From a checkpoint of a small mixture-of-experts model trained on Wikipedia.
Size: 14 layers, width 384, vocabulary 32768, 94.5M parameters.
Training: a variant of Muon for the experts, 11884 steps.
Below are experts of layer 6 (counted from 0) of a mixture-of-experts language model. Rows are named router (the router's row for the expert), gate (a neuron's input weights, with its number), up (a neuron's input weights, with its number) and show model dimensions 192-255. Each number is 200 + 20 x the weight over its row's rms, rounded and kept within 0 to 999.
After each expert's rows: "comes after" lists some tokens at least twice as common just before its tokens as in all text. This comes from a sample of Wikipedia text that the model never trained on. Tokens count by the router's weight.

# expert 29
router,192,170,185,201,210,199,190,184,224,193,177,209,199,206,195,185,222,175,227,209,200,207,220,210,193,176,197,233,233,218,185,207,176,174,200,200,205,221,245,177,204,204,205,230,183,182,192,228,195,232,196,222,183,174,215,196,217,220,192,182,189,225,211,183
gate0,198,194,197,193,225,185,221,213,188,213,215,196,197,216,226,226,217,184,185,183,216,183,207,214,197,244,188,194,209,176,211,209,208,204,196,194,193,255,195,205,204,199,212,245,183,209,186,158,200,186,214,165,186,222,185,231,210,216,155,201,244,170,219,202
up0,238,205,195,186,215,178,237,228,204,234,184,177,203,224,201,233,199,151,206,211,223,208,214,227,181,213,188,217,215,177,191,200,200,191,195,179,202,202,182,196,184,210,212,224,215,198,195,183,173,207,248,208,183,221,157,212,209,212,175,201,254,205,218,164
gate1,174,248,198,229,198,196,206,217,180,200,191,227,196,198,195,168,191,189,190,188,172,227,203,227,175,214,204,221,215,182,213,171,185,182,196,230,184,208,201,200,194,195,177,205,189,203,222,219,197,215,231,219,197,223,227,193,186,200,196,216,227,222,175,211
up1,207,247,221,214,214,216,230,227,191,206,198,198,184,215,179,189,191,203,199,182,206,220,194,213,207,217,200,229,195,174,225,176,208,184,206,214,205,191,199,198,188,206,202,205,201,180,189,210,234,211,220,218,174,227,234,171,196,203,229,192,203,229,190,236
gate2,225,222,189,207,200,224,189,215,203,183,176,209,199,174,196,180,209,194,180,183,217,179,213,200,222,190,234,218,205,239,198,204,191,218,194,204,239,199,229,218,229,225,189,233,180,191,192,181,205,174,183,204,176,206,194,166,187,216,158,212,200,191,211,188
up2,206,244,195,186,194,210,223,193,173,214,205,171,186,203,205,173,182,211,189,208,154,214,190,196,204,216,210,226,220,215,223,200,218,203,187,203,212,183,229,218,196,209,180,241,157,197,197,172,189,162,228,246,200,206,188,193,176,189,213,222,188,237,184,183
comes after: " ", "201", "200", ".", "202", "199"

# expert 18
router,219,211,213,213,183,202,216,201,206,213,185,221,189,228,172,225,235,179,187,193,242,181,195,181,189,197,178,218,220,201,182,215,183,208,164,155,202,174,152,218,181,219,210,175,205,215,210,202,233,203,191,215,214,239,183,198,180,213,230,216,220,191,181,242
gate0,181,223,172,237,182,202,211,202,183,200,217,187,183,208,208,211,180,198,237,186,235,177,188,222,202,179,196,224,204,195,197,165,229,202,220,212,188,213,196,157,220,201,196,188,211,214,202,188,225,221,192,218,221,180,206,207,168,249,227,206,190,211,181,198
up0,217,195,179,261,203,211,213,186,195,194,188,205,196,197,204,199,201,192,195,199,230,165,216,192,223,222,212,215,186,175,207,169,228,189,205,203,189,189,186,185,233,196,192,195,220,223,203,210,222,212,185,227,207,188,188,232,172,255,210,218,212,192,203,215
gate1,228,188,191,230,206,184,240,228,225,218,193,173,202,223,212,172,208,215,190,192,206,218,219,213,262,196,204,213,186,216,192,203,200,213,200,155,177,208,165,208,227,208,159,245,207,211,189,190,214,197,216,187,192,206,218,208,189,183,191,179,198,194,210,180
up1,232,173,191,237,216,197,254,229,229,226,187,205,177,226,230,183,211,197,179,203,198,203,196,230,240,194,212,223,173,236,190,213,190,221,204,172,188,216,180,179,225,212,185,228,219,205,216,196,215,183,205,198,196,197,224,229,201,178,211,181,198,219,206,209
gate2,167,225,200,213,205,176,182,212,220,202,189,205,201,212,197,228,215,188,219,213,209,203,215,213,204,213,189,159,202,160,170,256,167,195,199,188,177,178,247,201,178,176,216,180,208,204,192,201,208,189,210,170,180,186,174,187,195,216,226,204,204,255,236,167
up2,182,221,219,215,214,195,179,187,214,186,181,184,190,194,203,226,222,177,202,187,211,182,230,214,206,217,190,161,204,168,167,236,178,213,189,211,213,190,222,200,190,197,228,196,230,195,176,206,188,192,213,198,201,142,206,194,217,238,199,215,200,220,229,202
comes after: ",", " and", " is", " as", " with", " was"

# expert 9
router,193,192,249,209,186,233,198,207,216,188,175,208,188,162,214,204,198,190,185,202,234,215,216,210,246,230,209,155,204,180,206,197,170,173,188,173,193,160,183,188,216,251,180,166,206,206,190,160,199,214,177,215,185,156,223,172,199,185,181,190,202,199,217,190
gate0,200,204,178,211,194,229,211,213,208,208,197,205,177,198,182,239,212,195,193,215,223,227,205,207,214,194,222,184,209,204,212,196,175,211,200,185,191,216,199,188,190,191,205,201,212,194,201,221,195,217,208,196,216,208,218,194,204,219,225,191,204,196,190,189
up0,204,201,179,196,193,195,211,169,214,178,189,193,196,184,235,176,201,228,197,222,202,196,185,222,212,165,184,184,203,226,193,200,195,220,208,202,205,208,194,176,217,213,214,200,158,199,198,212,189,232,192,206,238,228,202,210,188,195,191,183,192,198,202,239
gate1,176,204,196,221,190,204,157,213,208,222,194,218,167,206,209,217,228,200,183,182,174,192,172,196,223,187,233,209,188,160,168,237,193,226,171,202,207,182,222,194,189,227,183,180,228,170,192,203,214,186,192,161,213,229,202,222,208,224,188,187,219,218,163,197
up1,153,185,202,203,187,195,196,232,195,197,185,221,180,210,188,205,226,198,192,197,185,203,195,205,194,186,231,201,170,189,189,191,190,231,193,225,220,196,222,193,191,203,189,195,206,170,173,196,191,211,189,175,159,217,225,196,193,201,186,192,194,204,185,199
gate2,171,168,204,251,210,213,193,244,199,172,198,196,207,178,172,205,208,182,218,187,222,206,175,234,225,168,216,204,178,218,220,208,189,186,185,223,189,190,213,207,197,210,194,192,217,211,215,188,227,205,192,181,195,185,172,201,200,205,184,225,198,171,207,203
up2,161,179,221,223,217,215,207,206,176,158,182,174,200,194,184,213,193,184,232,201,221,226,183,233,234,179,203,182,167,215,200,217,173,221,184,201,192,190,218,190,186,203,234,201,247,208,222,182,207,215,212,174,190,180,178,176,189,198,179,220,209,175,200,196
comes after: "\n", ")\n", "-", ")", ";\n", "1"

# expert 10
router,172,193,239,178,175,219,169,229,223,196,201,200,189,227,206,238,176,195,194,196,208,183,195,226,232,200,193,176,169,184,165,215,206,183,175,205,228,208,210,162,235,160,201,208,224,182,195,191,174,175,200,207,208,159,174,205,193,212,212,205,213,194,172,186
gate0,192,205,225,221,213,204,195,192,183,235,197,205,173,169,201,201,232,183,192,190,204,185,181,181,191,216,193,199,188,217,193,192,200,252,178,216,219,186,176,203,231,220,201,190,205,194,191,192,189,206,204,206,194,198,202,214,191,211,232,176,200,218,198,214
up0,175,204,213,202,186,215,184,229,175,220,200,208,166,201,182,176,242,196,181,170,234,213,194,202,186,185,192,195,190,199,200,156,217,195,210,201,225,215,202,180,214,213,225,201,212,196,202,196,191,229,246,207,192,199,180,187,173,206,220,172,167,222,213,194
gate1,172,177,181,202,200,204,189,206,224,228,213,198,205,202,209,204,198,219,217,193,169,204,176,207,195,205,228,181,168,203,191,168,196,198,219,190,196,218,212,197,242,207,220,219,197,206,193,211,223,186,195,182,178,188,209,182,196,216,201,229,174,149,182,227
up1,164,202,171,196,213,181,188,217,207,227,222,207,178,201,168,208,190,201,204,186,212,212,213,201,179,183,217,184,208,179,202,188,208,163,211,192,197,209,214,194,184,215,201,198,196,212,185,244,231,214,173,170,228,183,190,172,189,211,211,203,216,176,206,231
gate2,184,199,224,196,185,185,222,215,194,196,208,203,193,229,209,218,199,189,188,152,239,160,194,217,204,222,182,227,191,200,179,189,221,211,174,169,179,236,195,196,202,203,187,201,206,194,195,203,207,238,198,198,193,207,187,202,197,178,229,215,191,209,195,190
up2,186,205,207,199,192,212,229,194,176,221,187,243,181,206,183,186,197,209,198,197,224,178,166,226,187,209,198,214,162,235,194,207,186,220,168,166,196,231,175,183,195,227,231,220,215,215,200,176,222,224,201,183,187,231,184,193,210,207,210,226,166,202,215,199
comes after: " |\n", "\n", " |", "|", "-", ")\n"

# expert 7
router,213,223,182,178,191,193,185,185,187,205,207,208,250,184,203,181,198,201,195,220,242,203,217,165,173,169,176,246,221,177,173,193,224,226,195,173,169,199,212,216,190,194,182,181,233,175,221,216,196,181,195,218,201,253,171,169,142,185,186,228,199,204,181,193
gate0,211,189,189,224,210,205,200,180,215,185,233,212,213,198,184,225,185,210,218,193,209,226,226,183,187,181,188,185,176,158,220,216,172,212,194,190,194,204,234,172,154,179,202,225,201,188,218,191,229,210,180,158,202,185,155,233,136,226,210,217,215,219,175,228
up0,202,196,186,191,215,228,180,198,185,188,220,214,189,194,172,204,201,191,221,180,197,205,227,219,193,187,221,195,171,184,212,221,188,204,194,190,183,209,247,191,172,176,199,260,190,196,248,215,214,202,202,150,229,169,150,195,167,202,192,221,212,187,177,210
gate1,174,166,222,211,213,203,218,227,201,214,191,211,211,176,215,213,216,189,183,177,203,187,202,221,203,183,199,197,230,221,182,194,219,186,220,216,205,225,212,249,195,190,226,202,167,191,197,163,229,201,193,160,228,193,203,211,199,175,187,200,214,185,189,190
up1,185,188,240,183,215,182,201,222,223,214,168,194,221,183,208,195,198,194,189,216,201,182,194,213,201,164,208,175,230,231,209,197,218,183,202,217,176,201,189,260,198,202,213,200,186,169,182,189,213,198,196,196,218,198,208,177,198,184,167,202,186,182,196,175
gate2,182,224,177,198,223,188,190,217,213,203,241,174,169,215,198,181,166,223,231,188,193,202,224,212,219,168,217,207,215,222,153,221,197,212,229,163,187,194,190,169,194,207,175,207,193,209,211,209,231,183,177,190,220,189,186,259,231,191,178,204,180,217,229,173
up2,192,201,236,213,201,210,226,213,226,200,202,195,168,202,236,170,187,188,234,220,229,202,217,180,233,214,208,202,214,221,221,228,221,231,177,234,181,207,214,179,175,230,180,186,249,208,232,234,216,170,232,223,217,172,179,229,211,187,173,212,186,205,235,232
comes after: "0", ")", "1", "%", "2", "3"

# expert 11
router,205,207,216,185,180,187,224,193,215,188,180,207,189,178,222,192,223,191,191,165,148,198,217,180,213,191,168,204,207,194,192,213,205,215,241,203,218,219,198,227,195,217,209,198,195,231,200,182,216,194,196,234,206,210,270,185,224,217,215,184,184,191,215,221
gate0,215,185,221,189,219,157,213,199,188,186,166,215,189,198,204,200,162,173,185,213,210,205,202,193,241,201,231,209,157,191,157,201,196,229,184,220,203,201,222,206,207,226,185,182,205,188,216,183,164,231,185,184,203,198,176,191,208,203,186,164,209,196,199,222
up0,202,175,231,197,212,178,214,214,191,197,168,229,210,185,206,233,186,209,200,231,225,199,190,200,220,199,205,209,177,191,172,205,196,209,167,215,211,189,214,206,234,191,206,193,215,189,226,183,169,201,161,218,203,188,167,208,186,175,192,185,192,216,202,242
gate1,193,209,210,207,209,176,228,228,188,172,205,204,197,203,198,183,218,186,211,172,213,203,234,224,192,158,208,232,190,181,150,180,175,201,183,206,222,205,203,193,178,204,211,217,190,231,189,174,178,217,178,177,205,197,197,180,166,224,178,193,210,204,199,213
up1,194,224,195,197,238,167,207,220,214,189,186,224,193,185,168,174,196,177,192,187,220,191,184,218,142,175,188,216,212,211,201,206,166,234,174,213,182,201,223,205,211,212,235,221,200,175,160,212,206,202,202,181,233,181,136,178,170,227,193,243,200,194,193,196
gate2,193,170,187,188,211,153,199,212,200,200,210,215,182,183,189,207,206,203,177,195,222,185,205,209,220,225,169,180,211,218,193,205,191,186,195,215,195,208,215,203,184,222,223,191,181,176,248,195,199,207,195,211,199,223,182,216,190,216,209,216,233,217,228,209
up2,198,179,180,173,212,175,211,202,227,194,213,206,193,196,179,165,198,229,170,177,199,207,221,148,228,196,145,169,208,204,196,220,204,182,190,231,186,210,169,208,226,208,214,218,180,203,228,212,217,201,183,196,221,219,177,188,205,214,204,204,210,196,220,184
comes after: " |", "|", ",", " in", ":", "."

# expert 2
router,188,200,176,180,227,185,221,243,150,201,204,181,215,230,171,218,218,210,201,211,215,195,181,208,187,209,214,222,196,188,209,165,186,231,189,194,205,204,205,206,189,204,195,202,173,192,181,219,201,213,194,184,182,210,216,186,187,229,215,212,198,194,236,194
gate0,207,215,215,209,193,214,212,218,221,201,190,190,221,215,191,224,220,207,209,208,202,200,179,219,201,168,216,203,209,232,197,184,172,200,219,190,235,227,220,192,185,215,204,192,178,207,252,224,173,216,208,191,163,178,191,159,211,184,199,215,185,225,189,181
up0,210,173,198,191,179,209,201,199,199,199,188,213,216,178,210,227,216,200,195,216,197,191,187,223,202,186,208,185,211,241,189,202,209,184,225,211,181,230,197,174,173,203,199,237,210,207,188,225,196,183,168,192,169,237,162,176,218,200,201,197,197,206,204,184
gate1,212,209,185,179,211,181,208,209,181,192,181,207,219,232,206,210,199,183,213,228,218,205,219,218,206,220,201,207,229,185,157,190,232,199,218,218,202,187,224,201,175,177,185,202,200,180,199,199,189,197,192,210,226,192,231,206,174,200,210,163,220,216,209,161
up1,214,229,189,158,199,206,202,197,188,172,194,202,222,222,214,210,224,186,181,222,222,187,190,219,214,218,197,218,255,177,182,215,233,183,234,198,203,201,182,188,193,208,176,212,198,200,192,189,208,203,158,176,216,207,201,194,163,238,191,198,201,203,183,187
gate2,178,183,223,195,169,186,211,188,206,211,148,211,195,221,208,189,206,199,190,198,218,254,189,215,184,209,203,195,174,205,189,204,189,208,184,170,225,215,155,228,202,193,203,210,196,214,203,205,214,221,241,216,205,174,186,205,191,199,180,200,190,213,193,186
up2,210,182,220,229,215,197,205,210,192,208,183,186,186,220,203,184,209,214,185,207,193,216,186,206,181,198,197,211,189,193,177,219,190,201,183,188,215,142,163,215,206,210,212,185,194,211,184,224,200,215,239,211,192,174,234,222,185,208,201,206,195,145,206,189
comes after: " |", ";", "==", "-", " /", "==="